Experts of a small language model.
Size: 8 layers, width 96, vocabulary 6474, 13.4M parameters.
Experts: 8 picks a token, a softmax router, a shared expert of 256 neurons.
Training: a variant of Muon for the experts, 5900 steps.
Below are experts of layer 5 (counted from 0) of a mixture-of-experts language model. Rows are named router (the router's row for the expert), gate (a neuron's input weights, with its number), up (a neuron's input weights, with its number), down (a neuron's output weights, with its number) and show model dimensions 0-95. Each number is 128 + 24 x the weight over its row's rms, rounded and kept within 0 to 255. Numbers have three digits each.
After each expert's rows: a language model's description of what the expert responds to; "comes after" lists some tokens at least twice as common just before its tokens as in all text. This comes from a sample of Wikipedia text that the model never trained on. Tokens count by the router's weight.

# expert 3
router:121121150159093127149133146123123109167114122087116156118105154071090133141159173169141145141098161116128100125131104155099124161084142141135093108117147114141104122162106143111093111118109141130126098131164082128103136154100148125153188112119144133166085149149157147114114155146160119121
gate0:113129138121106162134117120126148102155117151182158155110125182110119119123121173101147152138109167117135131096140107151141169195119135160123152119154108102095130109113162135116116101102109144134092145116194129095155116149127095114139126160123104067131156136121135152137119108148132155154
up0:138080120125152142085109108134108196153084144121092094109109117124114105104098119144120122139139102146117101155128095173100121108109163148106115106132117174119164117127145167157128105151172115127109133101125131119145134115174134135119125152162118131150099112163143082178128141143168130115
down0:116144181137055148145087149112120142121096120117145104162102130132123127100154109133114156124140128131107105112158133076122108123122160089105131114118170108106129163142115123124102072124127104089128151156125119115128186190145127118115157159116125158109141131104148120114147138084096141131
Description: Word-initial syllable fragments. Opening pieces of longer words split into subwords, often after "the" or "a", such as tr(ouble), ab(sorbed), comp(any), direc(tion).
comes after: "the ", "a ", "The ", "b", "w", "an "

# expert 63
router:100155119113102123083080141150094125088096131115145137187089151120110112116131144126119096148153164121124180128157126125091138142123079085130118120112109106133093140096139106105090137119087109108115134152135140145136148141144085125118118131122181126084170120116125119093122161101128133155
gate0:109139099120151124101135160128133109136135114137161132166126110141100122140158112153131152125116130109153102115162115128137162126133077083122113181176056140145119147154106116147114111124164095149101134147095188128117123124131076159122113102101097124116114125118143142143103138119160071153
up0:108126136151080115097096108106105101127123105131127130120117120105114087117124127160105093102139158144129118104071123134155118120177136161143128132097139103134121109095081074134120137094145111093145120151137136152129140121124145103184165126086161123109132165099121104173148137112079151147
down0:152149130113118103136121144140087076149137099132140110129133093139112162145091160095071145114103131147132113133118086124122133067140112153093141131125126168132158113086133133108162133192116102151131124086132105141115121098102131164111129129140154140165123125129096122130191122095106149130
Description: Subject pronouns. Subject pronouns and relative pronouns that begin a clause before a verb, such as he, She, who, they, which.
comes after: ". ", ", ", "where ", "that ", "when ", "He "

# expert 9
router:141123102121089128148145096149121148157135104159150134151120141160105116146129114104107111120118105136191126147084118182111169130147105124130204144124144102154150130119119112118150113088131141155133118088113153158149138110134107117094134087111092117127161125075131105170154105121119103104
gate0:118109141133163088113167159177147122117107165122128110149131113137131163061135106130147122128134123135094080136113146171117113152115108119111144142101145132106122141126154070124123143079144081120139137140124115160144131084130098120201144126152117126133135164109126131129089140079112116121
up0:119148137129127146112171100086115117149111074111158115145195129153083141135166151151096135107131124183141148134118128139165116125147161107120131082129118145144113088146151142138128123176105131103130125119112171123144113169157124152118092105154115143119110124123086121119143127168113072134
down0:132129127148089131140114109127094087096146096138116115132155121125152117121161100153180113110123158136150116082108131119127127103109127133208150120144120141140126121180170154130132137130125158157152159116143153159154147117099115132110090100119165119114131075164136116119093104140070136123
Description: Year final digits. Final digit or three-digit stem of four-digit years in dates, lifespans and office terms, such as 201(0), 199(7), (200)5.
comes after: "201", "200", "202", "199", "198", "197"

# expert 55
router:120104137120078146100128146140095094141137133117104143091162123109086122153126116155140144133137163131121133136149066162079161173105129085123155183157143103130133134136100126116162127120137152121163165139118085145154163116097140137142101147152141124129117153114146115177119142116119173150
gate0:087142116145103142120102106104118152123098124123094160162082131159103167106138152139174169116154154130168115114176112153094123161102098144111094157176154145112164116116147136125146097112127116123132113151115128127130160156155126104152123107147124148107101143095087136159142109152097164112
up0:139117131093101139107151110138079120151141116134116143122117125116148121130147159127155083139158107127105131185125114107138109127130118170074120163110089102123147117168098111133114118169110174126140157133171129098153127096132092138148168134153113089138140119140130089117098131136191127173
down0:137182121097130154127117105133167066152114130102125150123098087112138105149123145106137149163163137118123135112123136142063190123180105155150115137128174088163102104153158148131136133129127130118132111128124125116129098149108153135076149137149130140114114098116119105148136142119143072143
Description: Foreign name syllables. Inner syllable pieces of Asian and other non-English names and places, such as Kokura, Sangita, Rongbuk, Seoul.
comes after: "K", "H", "T", "S", "P", "B"

# expert 46
router:141168125148156106105117123111134119147149143162133140150093104112128125163151141101119129144099108161094113142113150131169136122129091139153067113117115106138132152115084164096105147164139094138136133109135105084145103175173101125140174084133109090111078104131129132164119150145106121117
gate0:174099116101122105164146137118123133109141133105161086137082125120138104106119105112080132126135136124120116145133112096108137169174107082140140130134134146119164187128120122141111153130166130140128094130159116056102103184109126138104135110159124114144128140089112141161176130129144118159
up0:076116169143075141123179162136138120204118105125127111148120121145097129110159144146144084149153148100148111130099131147155096125132156132126121121127108146123102081114128145195139123132144144136131104132116113162105097129159108124126140069109116126156118150119119111130158148153133132173
down0:136115129185149104149089160103141108139121130086124140142119103110132117129114100147114123155124172097092170167146148128121138137128129113127087140095179150110142107174153139168108124160123121108149137134117146142104143068130141162144138150155135146119101117179107143127114163112148077159
Description: Sports terms. Nouns and modifiers in sports and club contexts, e.g. team, club, football, player, home win, basketball season.
comes after: "-", "the ", "a ", "first ", "professional ", "his "

# expert 10
router:116141101129113147119116126154131139151097106127160086133171142158100113111127155092131096149140103156139135167102123141100138128105086189143155107164170104120166124112147134168148129093130115144109112134120149124146121104143165101136179157106115143160183125102156164146125108147129118166
gate0:148110116180115168119104143139113114126110136109172138114112138107131112117093147071138144170136136140163142140105142136146155126090103136122098169152121158112107130122087135091137128116134113107177117076120167170101123162155126150135159073111138143141113173134131127137155175143117133151
up0:120098122131152182078112086117120125133109101109175120123094135133128185149127117158123112173169121100111146136102128101139147098140139190128113149157133138123137166146117093158132136132136135119174120111149083093093110119136097130109136103082113151090120169144112104133119112108131132140
down0:154149149109114148079110083122120119145154185130168125120136137146103112145142136063149111113109135136156131128129101148105147156133135106120097149137062112143102131128127195138157140125117084134144088117127115099151128141081166116131120098182103099128111108108141137133101118113115122120
Description: Dates. Parts of full dates: month names, day numbers, year prefixes like 201, 199, and the comma in "May 3, 1823".
comes after: "in ", "In ", "September ", "on ", "June ", "October "

# expert 33
router:130104163177143120134123134105111111122154123096167120163101155149114145140111136108191145117130134124137085139091147155124145137119148125138157161169136137101141173107090136172171120143113138142084142109101139118121131123153145122132119096141092169120142086125149107185164104108102158126
gate0:135126114113131103087122150160113175132150079115126120149188118141145117123156149121132136122150176164107151152123132107105128103116136149092103099143131070095130100101135115159109118140138139100099097129132128170123118118137145076144115100099146101164138118167169137148111136120166168157
up0:118165164146126142127098130110134118100101104125124135111095097156142094142153129125152123142113107146112088115121203153100129159136142132198124130119143161096141159123128111138097074134082109128155114122171113119095131134109142133119117131150076153124106138127122103185100118125096135149
down0:178117170119138128140102155144143092155129094126157111101121128100146159130132128134123096082119203174130143151172122138125121093150119143171125144145125115134165119087115103088157124134123135119123117106164161125150143177117132098148135128126138153149145103133122127137143166179123132081
Description: Range dashes and punctuation. En dashes between years or numbers in ranges, plus punctuation after digits, such as 1892–93, 2005–2006, (+8, =2.
comes after: "0", "2", "5", "6", "3", "4"

# expert 41
router:127106118106117160103142164063128115159121142143104091110113150143140108112149144129104150122099131151193112123133067157138153123141139106136157175169103137121120149090127161099110085139144131113129116151110134158113098147169137155158121142140145130103091168103111095157125134138141155113
gate0:130133121124106155070117139121171159143109118116144141168104170124139132123146196130150141112131137145125125097109086109133144085125082131100174146146158132135137122113146126181137126110088110104138106115151166141138118155162124145159102098114161133132117154111088130086173105139105109139
up0:126142133163112110158156154115112106137090106139111079107128099110080114119106114116138164170137077123084172110116157137139150140162092117118108136115157114148125109132135129143082168176111125145123135110139136100130104125164090120102142086114128104104124133151117145094121174162090116111
down0:157102141104163106097140132137148117125102114163102121146132137129148121148084102122122154074098100141141155134108137109132135148133112144119105136178166131109132187145137139127169139136148107123135082107130182144135100130142118121129114173157203154117162154092135168109151123139138108113
Description: First names and titles. Common given names and title words beginning a person's name, especially after list dashes or colons: John, David, Paul, Head coach.
comes after: "| ", "- ", "\n\n", ": ", ", ", ". "

# expert 31
router:107161130135093150118123104131099106122120161121118090161130171156100111138152086108131152160108120135134145151149094112147117163096113113126162166099088112079112141141105153122159137138146098101133142132088123123092114117138105168082121148122083119158102152107159140154100100117109100088
gate0:133106128148136101108148119136110094105099139173106181150142095112153151121097074205130105123121087136082115095123140171158115125152152150139148122097100135146160105097140119115132140074117138112115150140105134101124134116154131121138149166103125135139099131114134146129164133085163129136
up0:141136145098078125106163147145132106110132125178104102123157093112148095166132141130148140111093148080077131133124100121100107134179139134108144120120140122132128151154099137144138117132103185158099158130143138088119128134103139188132125174129156128166163152125139160166129147104121148125
down0:120128125148117120161144130103145152117122154152120114124140121108150127172085112090138106148121153094164131070100137108117170122090144140139118097098148149173124110174134054136143124158112144143134116128129080157158160136130135107149150161137142149113130076121096140114127124161097114161
Description: Countries and place names. Country, nationality and place-name words or pieces, such as United States, New York, South, Lithuanian, Oklahoma.
comes after: "the ", "United ", ", ", "New ", "in ", "South "

# expert 59
router:100108120102110154131144155106108112169098120124116082081111179140159081104147151139112148139099160128168106112151063141138168136123137095100134120179114153097135132116132148097128094177128120121163161132144156129122100154144134128140133148146144122141140168133168109154118150131149135135
gate0:114107129120168182126158099142105137110127090105112098101106127125128109115109154143080104151112126156146121118130136157148150173113140135128126155164141110116099074148119162138145134147144103103136160088148125126102092167107128109105186115165130113106123090110113131178130098135119180123
up0:127118159112149148098160139162087116052112123127150116132148098114133190125112127106138114105103108129125105107104153142097092166133132121110151101123176165155097081145138152134112152165128133139114113158106111152095171143101124091112144122132119135142130072097116142121112141154118123117
down0:094111146136129126136147134130084156063092115072133132111125139146122142146138140166143084119158153112141103121110129146154142182092157130126134128131122157100170076148084155119099111142152122141091152090117100109102095132141148134104152100152102121130108078136139134148110110144144151126
Description: First piece of names. Opening capital or syllable of a personal or place name starting a sentence or clause, such as Sh in Shelley, Rock, Pet, Man.
comes after: ", ", ". ", "- ", "of ", "\n\n", "the "

# expert 44
router:113103122140125108167160168133139129149135097108181108124110157100117115204134181113145125122168134086095155126130153122138115094095128150129140139133128149155116090117104136121112129146161113108103115102181149140116096140155132150166155116122152105134129149120132146085107177127165133143
gate0:127168128132083093156165115118100138114149103115165117110166153151089124149130124102116140130143098121131097143162190084114144153085133124123096084143147140155094171160167136108111136096127139103123124143100142113106135106153100143155115160115154084108113132152091122118136133167125141131
up0:142111166118134112112132122105081111115137159191117140116108088148139136141135090112125152159108122082140091114129177173123155110109104136113093100136152136129151137103146121158153153137146177144160162136106134126136157110157150080126119115112149130102113130109075131183141144129102104135
down0:091141152132081113127113111099115137114124140130124148147177143160141144119147083154168146116133138132110167113104144137067144117122131104123105103158101129101098134152100116102147122124138104132117088157102074101153183152145129105119130123098117170114121132124087113122114136171189121139
Description: Initial consonant pieces. Opening consonant letters or clusters of lowercase words after articles or conjunctions, such as w in wind, tr, Fl, Bl, sk.
comes after: "the ", "a ", "and ", "The ", "to ", "of "

# expert 25
router:133108136151118154092127154111125110139102064128156141136102077149112160132142155113139094131138097150109134160082135106163166145141131145154132145141111104159130173100135143139165133092150125135101150118116110168170095129157146124113155120132107139168121100105100142177172105139105127107
gate0:114138127164117138092094116135128119146144085137110136103126128096121133149122111099138166127114137155128125137128101150175112105091127095113099130121152125158140109121056145138137140119092050118134147136105103130156107182115113125097116086134127079138153102136144135121113125193113155115
up0:121131100090158154091125116130136161136108158140106176163165109140171142109160127166114155149141160140134172145124121097148077132157125102144143137126143120141139121109111107112156152153121139120081142121159094117175088103145119109101122133183143140148093177103130144114142150121104103136
down0:094122169158167087111110107164131130118126156111152102147168119132105121103145141165122101131164157108101137150143107116138112092092139122103152127124099086075140157135111128115111136149140123176147114118123132104099119184137128149125146138120160075100140128143163141068112115143091117128
Description: Years and date parentheses. Century pieces of years like 201, 199 and 196, plus parentheses, born and dashes in birth–death and score spans.
comes after: "(", ", ", "| ", "–", "in ", "born "

# expert 32
router:141103089135099107124114132107130122164107103101093110128159136161171119126104146127080135141157153136103155128114129105090134108144131131120101113111121134143096155173089109114120138189128130097112145124172146088134124163130102114153160112060145163127156081151124116110117093118133140101
gate0:160122126154132113113129131112118161167136119106102139112132148123122108149128151106120173143110151105099133154079121132148178144144093122152138109117084149072151136116116194106141142153116080070163133131151104151171134150126142111159141133135106138121117103121136120152120131092092094170
up0:111100078137174128147116150154112136114132120146144129148161103138117132113124117136137123117125154120125091138129123102093077076131089140127128106139123184123135195166145145165125109117081087164154125102156144133160145152128085116099123150104108146177129134130142142112096154156108134147
down0:096124126120144176134116117127083150116157152148157133109109106112141124123110132150131163121153123096125138128139129089129095121136113146160144099112140143094120139158159073160127192169140136140104126079158144157122091144141115146144119162125100144125122148159093156087123111193128092124
Description: Determiners and quantifiers. Function words opening noun phrases, such as the, of, following, two, most, other, some, often in census or list introductions.
comes after: ". ", "of ", ", ", "one ", "the ", "that "

# expert 5
router:103126132122089146155182130184139119103125089106117151152137104090113092148125178125166160068126141151126134149161133133173123104087129108097132110118092126130114108116084141121127102106122126126114114117125098160101130135165107126140142100162138135144116129131158147103107157178161148104
gate0:097112153128148112128144118104138174183156111150138157137163138127120126144123132142166156139094115145152157088114122131133129090087075150152107147165131142105125137078107110098132173137151126116112092130099144110116124116119124105071155174126126125110101115187126164116133140129123161106
up0:151134143141131072107121149172127151061076092095148112082127147128127121185131155117122060082125143110130145143148145100152123129121138152087134140126109150120093113148140125139138148137074117117142128125112140151121089124123116119153095118132118128172139155145102123092094128124139112140
down0:132104142100091119133096164126124099104126151075146097141106150123154131092089143139065098108153136175137120108099121113134095158152108128134153116152127151104140099139152122126090132086097159099150129180116127117100160136094157135139164131163140086131102122117154099115152129119119136104
Description: Word-initial technical stems. Opening pieces of lowercase common words, often Greek/Latin science stems after the or a, such as phot, syn, hy, temper.
comes after: "the ", "a ", "and ", "of ", "-", "The "

# expert 14
router:116109092122147128130130104156147104171111129118113089133158122132091170123137112139150131139147092158109100131073110137106134122138091161145143123110144124146097156114124136119114152082146064084083161148151143116134102110166132109176119101131163165111119120110136119151147109085139127090
gate0:142121102128144150104127114149108141116168146098171169134095130111120141134142132132091109093130104178079140141108106114120150062127096133125114138120144059151122111114126136153112088143114145102114127110107122112107172134165133119136167158123134140096146124168140122126176127165106087148
up0:114159144129134124149152128138123076161131140079102161107131097112110130149156156124138108126136178146118122116131089106128134092101147113115135118105100106102190124094138137114160128163164131151150150108122122135102139113165118125077179106106095134151137108155095100152088083151124118138
down0:164115136076130137138124119130109131138152161176108108169136110143113179107181098114131141135111135124132132098097122113128107181110132135111081157123111124130163137084104108122116140151102130121163110164119127110074131072092131134164166102117097086122140143143160126142131129122104159117
Description: Numbers in tables. Small integers starting table rows or list items, like rank or seat numbers after a pipe, plus measurements such as 6 ft.
comes after: "| ", "\n", "–", "- ", ".", "′"

# expert 48
router:146086106104149113109164108126146181141108158118126097166152092150167157151124130146140135154131117129125092085099135162125148101147128156151183146128119141099086142095146104122157143109134119075104112138076158079125103105133146146120127163113129137132144136095130127095115131154101113148
gate0:092105108165123128152154166124150079123114149121132145115105099120113119152153113165141110127117142121115123115115139090134133103148148150154113149131176176171115121103098113132109099188160151092172121182132132115144152105131142111153124144149093095102122118116088134074115143124118153154
up0:142140148126161081094094118120159122146148106118121115175100093133128126152154194138162156149164137137113143100126139097123123122159135179117147132112138096135099134077156102132171174139125163126149117130099132142143117099105109120131184122121114105159121082137115135116119117087148112146
down0:102134110125116130148159143106134163160116102100127109110166091158149093121100125156131144088103122121174129169163122134112080151150130141106155133102165087140137119146124134134138123148142083157109106089116154135131148161122113113100154114132120129126156155168147178168102159153181123130
Description: Line-start list markers. First token of a new line in tables, bulleted lists and headings, such as the | cell bar, - bullets, ===.
comes after: "\n", "\n\n", "|", ")", ") ", "\n  "

# expert 30
router:141096088102106123127113151147125105154105113146099093126133137134174140096114115112132113145088098152127163085100102128131125106161147164133140143160153135157134139179145099156085119116113121123099177170102166111112100154152109135108119114120108153144116107151137081098154109145120177142
gate0:126073097066152129136123122111143128159169129140112120111135081133133131125138106111120118096091111168156131121103106115127144145123138138083128150164108134128066163144124045137097111123125095134137139129144171135145109144143115155125144121117111101105151128136166120174098129168121129145
up0:189096124121136133132122166119111174113150119157156137150168174118167129137144158118099149117107113088126120141106151136128151145102136145100061124124128147162125170099177129148101134137161100153135133116156132109094093106181146149140101149109133129109148138103144111119105155149152126109
down0:124139144082121140167111165126095101154139103130146175129098112086117148154115118100142122099151122153136113105134118115146138112149156057124076163119109113103135140169108200119123105112121113091157152121130102168095153117102151142142141114156129093117141095153123136142122138109117136143
Description: Sentence and section openers. First words of sentences or sections, like In, After, According, However, the heading marker =, and the first table cell.
comes after: ". ", "\n\n", "\n", ", ", "According ", "As "

# expert 57
router:121107101134093115149144156123121121145135117113157168123164142110110129166124155141172141121181118109104177145128120109159094092077167174125124163136116147137118102124115130136120129136158113132122101099186146128096118141142121113173127125157139103165151145106146146134095185120166118147
gate0:133154133152120129132155130132129122118111155158165104159132107154097138089136123127143144126126124129163129063131143119116121120110107142157138134173150153163113118159121150105144156169117120127190056100119098164139104140152116148117106090147116104140122155159103117097110153147106174166
up0:119086103106135132163130131126139152091088154118148139112140145114096082153112148171141146154159138137132111189126097141176090135117141130161125175104139120085093101139173120141119119098136146118139131149153178118108140169146124140161148088169119106150142133137131096141110138126135141094
down0:175109128101164147158123118118142135138141160100127131133130123134125063116171141149132120076160114087077135092138127121125129125115113118135121109087088105138145116113136128160120101153144099097121133136085110124084123144167133137112081084167115105129135177131156130111071133136132148134
Description: Common word stems. First piece of an ordinary word after an article or preposition, split before its ending, such as (der)ived, (ren)ovations, (arch)ing, (clos)e.
comes after: "the ", "a ", "and ", "of ", "to ", "The "

# expert 15
router:153101151160129150150141145110155127156130076091085078103159124107104173157103119163128170113161158105081105177126119138147122104080118145111126132106116103131132127109114147122117140110131123141115093094162142121138137097132166133144117152147122167108175137106106146098134099131162127131
gate0:128148088157101136136151067110098091185155125147084154085151099135128136151100124076155143113096141132168122106118133093127131147123135141143136137119120139114132113118127114132106125101140095093115151130127120056118182127168093123098129125121121111143109169125145159144104118162126142134
up0:101139107182194134140132157118094144143127136109145101194142148124122121167180101130115177154173110163130115125133137127173165139161133142110148117121143142170140151146108102129144141160146130110129097083097135137145125120121134110144123142121143123103159122118119121171116137125188123134
down0:177133171112130121104122132095154110114113120123160133166130103120137120087098122161112115149119102143110089101123082145107162140157160152130144140136150100080137142164109178138154147130140157134117154148135131126080119115142150164178134095078142071119119117146144135097117099148130123112
Description: Table and coordinate numbers. One- and two-digit numbers in tables, statistics, percentages, scores, dates and coordinates, such as 46%, 13.66, July 9, 28.3.
comes after: "| ", ",", "(", "; ", ".", ": "

# expert 2
router:082144131144110144131162150168115108147115092137187138146116148106104122120104125132114101132127108164092146151143133134123095133102168139080116118117106127118133111108093130125147152160140097161086092102162111161135110114120170137163132108146148135094099135085141126136087184151106106102
gate0:106101110121114124149129108113116168091156125107133110150082117141155146109151108150134141187106096126113146138111170148150132151086121115162130117096130180114104087077120128172113114153122146133177122109112157106133119135082150148141107140146111143130096128081123154099166104123151113109
up0:133108124133137089120151145087094169157094074102107121113080139125131162160101130135117115126098138166128102178109125143155155102151083125120161140159107103123141104111138091187130102128133143167116110110097113148109145101124137136103099125134109148138131141075114133145105088098141132132
down0:105135128149094106144136124127139134131129129149152097149147129133147105167136129129091113111129128148151185085117100095140116171159121142116116155187129110146123080140127095117156113108111113130146119115145139134094143112081118072140099109164101097133167117093110133167129111106141084073
Description: Latinate word prefixes. First pieces of Latin-derived words after articles or possessives, such as re, con, pro, sup, rem in remake, remainder, portal.
comes after: "the ", "a ", "s ", "The ", "his ", "and "

# expert 12
router:146135144113107162089140159123139113145107142118140119102154170131158107135090123144128108117115166158113128156113052117123160173128148128115151154119118132121162157105114145105160109140132160097147153088141146145103077090125146114133131119140089128144106147174162089149152117158143152096
gate0:112113076101135093157153103129107127112114107119125140161121147166134137137109136152090092149107137129119113146094173127130156124116139129147096147146160183140079140120105115140095147130118183138095122094137169111156149122153123110182137109111131110118140095106139095105158157076108142111
up0:128113131105084073165101130125090103108076141123147158108124127133110128108151155135135124140111133093133132135159143140143168142121142124092117139168143148123107161135147089100155101181107120157120165145105163128123126141171104117098128115123180094132154181154145115097126119157114147160
down0:107148130137135146161122101094159144126142131145154148116138150117106124114110176128112138152135124150069186098158191146144122116118116124160094109126123099097135127152103126078107134131108110158103102089169109176129124157167119126134123124068116124119175125128133106107106116142156120143
Description: Title-initial capitalized words. Capitalized first words of titles, names and phrases, such as The, New, This, All, No, often in lists or tables.
comes after: "| ", "the ", "(", ", ", "\"", ": "

# expert 7
router:135127101109100144173156165095136104151083121141086138171119070171143158097073091132135152142119096152126122086097073128138124098145154112101129165105169122124131116125116134125136120137129100118102107086097141113131111118156128141101109133136146121125122126118147106126151169147133139086
gate0:092124092131129084170136114150108099159105120106149134147117113104112158143093134130166161143168092142105115097100149109132164093106126139131140177107138138161106156143136133131110155165095097156120104115136117074156165119111097139124102096162186119126121117108109155151131147150139109124
up0:090118127149140138088121124111148114144160090156139157140177158116086193123108146184103146112106149123118125158128137121107114130116102143148069145131132143159125120133087092166123106092140158123112124138168154174104117097138128115119160109136103142119139108097097152106153141142142098119
down0:132122128112102138084112157160135125120102086155119088111136110152081089105122088110112144127105124109126142103151141154084125145129178109146152141156115110158105149141124108114126110110113123084124125133077122098157125143135097100142134181117154167119110141153146161206153135129132119138
Description: List and section openers. First token of infobox or list lines and section headings after a line break, such as Species, Awarded, ===, See also.
comes after: "- ", "\n\n", "\n", "==", ": ", "== "

# expert 17
router:126139077102107114119175156112126149131146142166110109178140114172125129159116121160133156086099094127100111151080125091150146159148135096149143158126130137140145145093130146098124133138142105121102125146126129090135103118138092125089140121095115117131083144134118155099157110164140096066
gate0:119130121156161162093140124122106130111116165142113159114165161128146110098134091131099134142124128110153146166161098099139143143106162111137131138120171106105098103146098125157088105135105087107137116129092117084141113134128118108089173113151114106173158188141145128139122106178105145144
up0:092163158172121102141109097141079139118149125125122136126104159163115140135127124149156117147135116099159105118143172088131121115093102164176166102081109123104109141154123076122133151107128153089119082129120134113113136153134122107125093176139154122139146094123144162107097131092115108114
down0:120175119123110145096101158123160126096170095113163094158153117154121153103098130152136101130131141131116118120110073200135126172136128120114154131111123155131160137128154101079148104128106171120118199112135119143116107081134156149104128095120136140131128124097096133129109134132117135105
Description: Headings, lists, table labels. Section markers and words starting headings, list items, infobox lines or table headers, such as ==, List, Total, Studio, Peak.
comes after: "\n\n", "\n", "- ", "=", "==", "== "

# expert 54
router:131118149154131144144121110116150127145127076094090070099148109112108122142114116129129178126140152133078100167128106122138134095109132142117139101094137104150103142101108151118123136104094138137132103081140134117148172108097157134128149138178105184120177121098111146116103090111165139135
gate0:120130157149112091131132117092168115146108118149133114114151073124116119113122160127120065136135136119098105135112089139169129112121112077132119157090143173131116084142136117122117107106106137062135172146127095121155117114132122150113169091122114089146156140091105148130135090097122124152
up0:097118147127111179161117102145161185123112129112087104135086144136154109163120107158129195118111129140110153150166109154159155121125121121100127105141146101149140103121118104172153124171122130089095144124114170144136112153087126138152118128140118144151112088108103102118105154130097155131
down0:145120137098155159104113093141104141167108110088189131112136109137079142133125129138136150098095166140170152124131110155102124115122135174102170152165153096118145175114092106126117134109168144147142090150137109106138143168125136130117137120118158155123108087113122157109150156105114172122
Description: Digits in numbers. Digits and number pieces in scores, dates, years, vote counts and catalogue codes, such as 7–6, 2018, 157,877.
comes after: "| ", ",", "(", ".", "–", "; "

# expert 53
router:141133137163119137106159146090168123152152142130131112110159090150164103173087135120142147127161097141120076088098110099138123161157146101093135153112180140126140097135106156102121155108125112137109147097088118110126154118121115150118089166113094137141151114153134141131153114161127158080
gate0:143157143152078153145140115136112124117167109161146153143106094146157099144146164103088120125123124116104135189104138107115154111103089084128126152128146130122162151075186109101143158128121135109124163112137105138131133169139152159124134138139143143076133162101139129099148145140153147165
up0:112167115182134142145127131128138141107131163164132121122114155178122117139094137124092152131132126134168134123080139136148063133086133139133133134133138127110152123149114178113144086130107102116162115115170163143125105108092123144147164156159158130142164143087129129111163079160144101149
down0:129142100182148176116125140144076113128099121129105107103087114144127095173112143185095161123155162113120124160103111122135140141123110101129163137132090092115130113186127105134124115085125131136105117107133124099114086098148135107124152158101086113113121121135076099132157107126127149133
Description: Infobox codes and coordinates. Infobox field syntax such as colons, ISO, UTC, coordinate prime marks, superscript braces, and capitals inside codes or units.
comes after: "- ", ": ", "| ", "(", "″", "UTC"

# expert 35
router:119104160142128140156153184124167111161107114095154096109127137126158077153130154143103135146139123146139096079114102105165141179153165114075124122134137122136127153124131153147111085115156128141110093078161145153088128137139159135127138155119125122170150124146160158127122116125145142094
gate0:117104123142116176140173127094139178161127116130123072137135134129135089116107142132123146152115161118150073132107099142093124150129144120126135095153121144122122101170128098075120107156089079112129119140176110133113110144138166134129141086126141107147085148109077130159110104131123152134
up0:128147133147110115142112129121084126168147146163154083108112119161085128146165113127105159168123171141109117127153100123138136087136131103126106150101109197099109158151164108117121129115094179131144136120119061108126110157129188115118135164112109111134125131158141120129120126132114148151
down0:101109170100127105105096131126103105182119133171097171125083140124152120172127166145111125124121091156116166115107084128171148173137136157136124140129130108134083095132110157146110150163143104115119107167118148106131161155154127117085160111132132143121102155139140116134159100152108143124
Description: Capital letters of acronyms. Capital-letter pieces beginning acronyms, abbreviations or proper nouns, often in parentheses or tables, such as IA, CO, CE, $, Ex.
comes after: "| ", "(", "the ", "- ", ": ", ", "

# expert 56
router:152148152134145150144119091108104138078159125123132089111146100156154112146105077125146157080153130110118113132094147146106096119118149109122103151143160172139142146101136136162090145118110140124109119100097130113122167111099169123122098130143089151127137078103097123142171085105120163127
gate0:111098115126116146147144133142089150094151098099148091110111146136123095148135147134113085182080175136152148141144120117167108104137141126155073160136122120102116135123103132134126113122092162134127121119098083139171097177155093130109107134092122110152115118176168097148120127127125148139
up0:093110102143146122153153135122109096107089087109087107131117133135109096119150141149104139129090163128159118148143141110158112142165161119146095135097135137118160107142118123098130159076108112110093123122114071139137147112108156160147121167154112085121129162127127095114143086084113164161
down0:162133150161142150115165160099123122146135124110099140093122122126119111149135128090132096084155096117094137107139173124125096128143175099177111168115142145088123162139133105110113161123106150115121115107110108156118135093144161105147150125131162157138119097108133073132104151095141083168
Description: Punctuation inside numbers. Colons, periods, commas and slashes inside times, scores, decimals and URLs, like 2:49:30, 32.6, http:/, plus degree and prime marks.
comes after: ".", "3", "2", "4", "1", "0"

# expert 37
router:093098153151128099144132181119115114152177132125167109133094155121176098179137146125120124169110121110134131124131166135149100124087112118123153078101134173156136144107098152104118130151164113118101124127141135152147132112143153177155187127131155104130123119115126147115106125081098131141
gate0:179170115124130155109116133099124137117170107198140181098124123157136113149121158104130109124108154106157137129099113141142119155134085118101128096165162118175144143163141135084171104119136129098096097120109098102110111125145131113152138150098114114111101133117111101154121161105124144155
up0:058100129135126131140182154123118083086122109084133130088131173075100141123133159151122123145134085110127140158098134145107094140154107134111108128159109120138119133093118142136131095172155127133117135125136129129161135167117122122162073140132142096118131107161122107157154160124103146162
down0:145065161076069135144138126065092130100147120115097149168115121102152125108135128112091135149104154121114155100092080143129130136122162104166130156113108094136110114123130112142156101110101120145155171158122120164128143128151135098127119156094113117125126122115085167133134139124137122146
Description: Word-initial letter pieces. Single letters or consonant clusters that begin a split word, such as H in Hit, Gl, Sc, Bl, amb in ambush.
comes after: "the ", "The ", "-", "a ", "(", "\""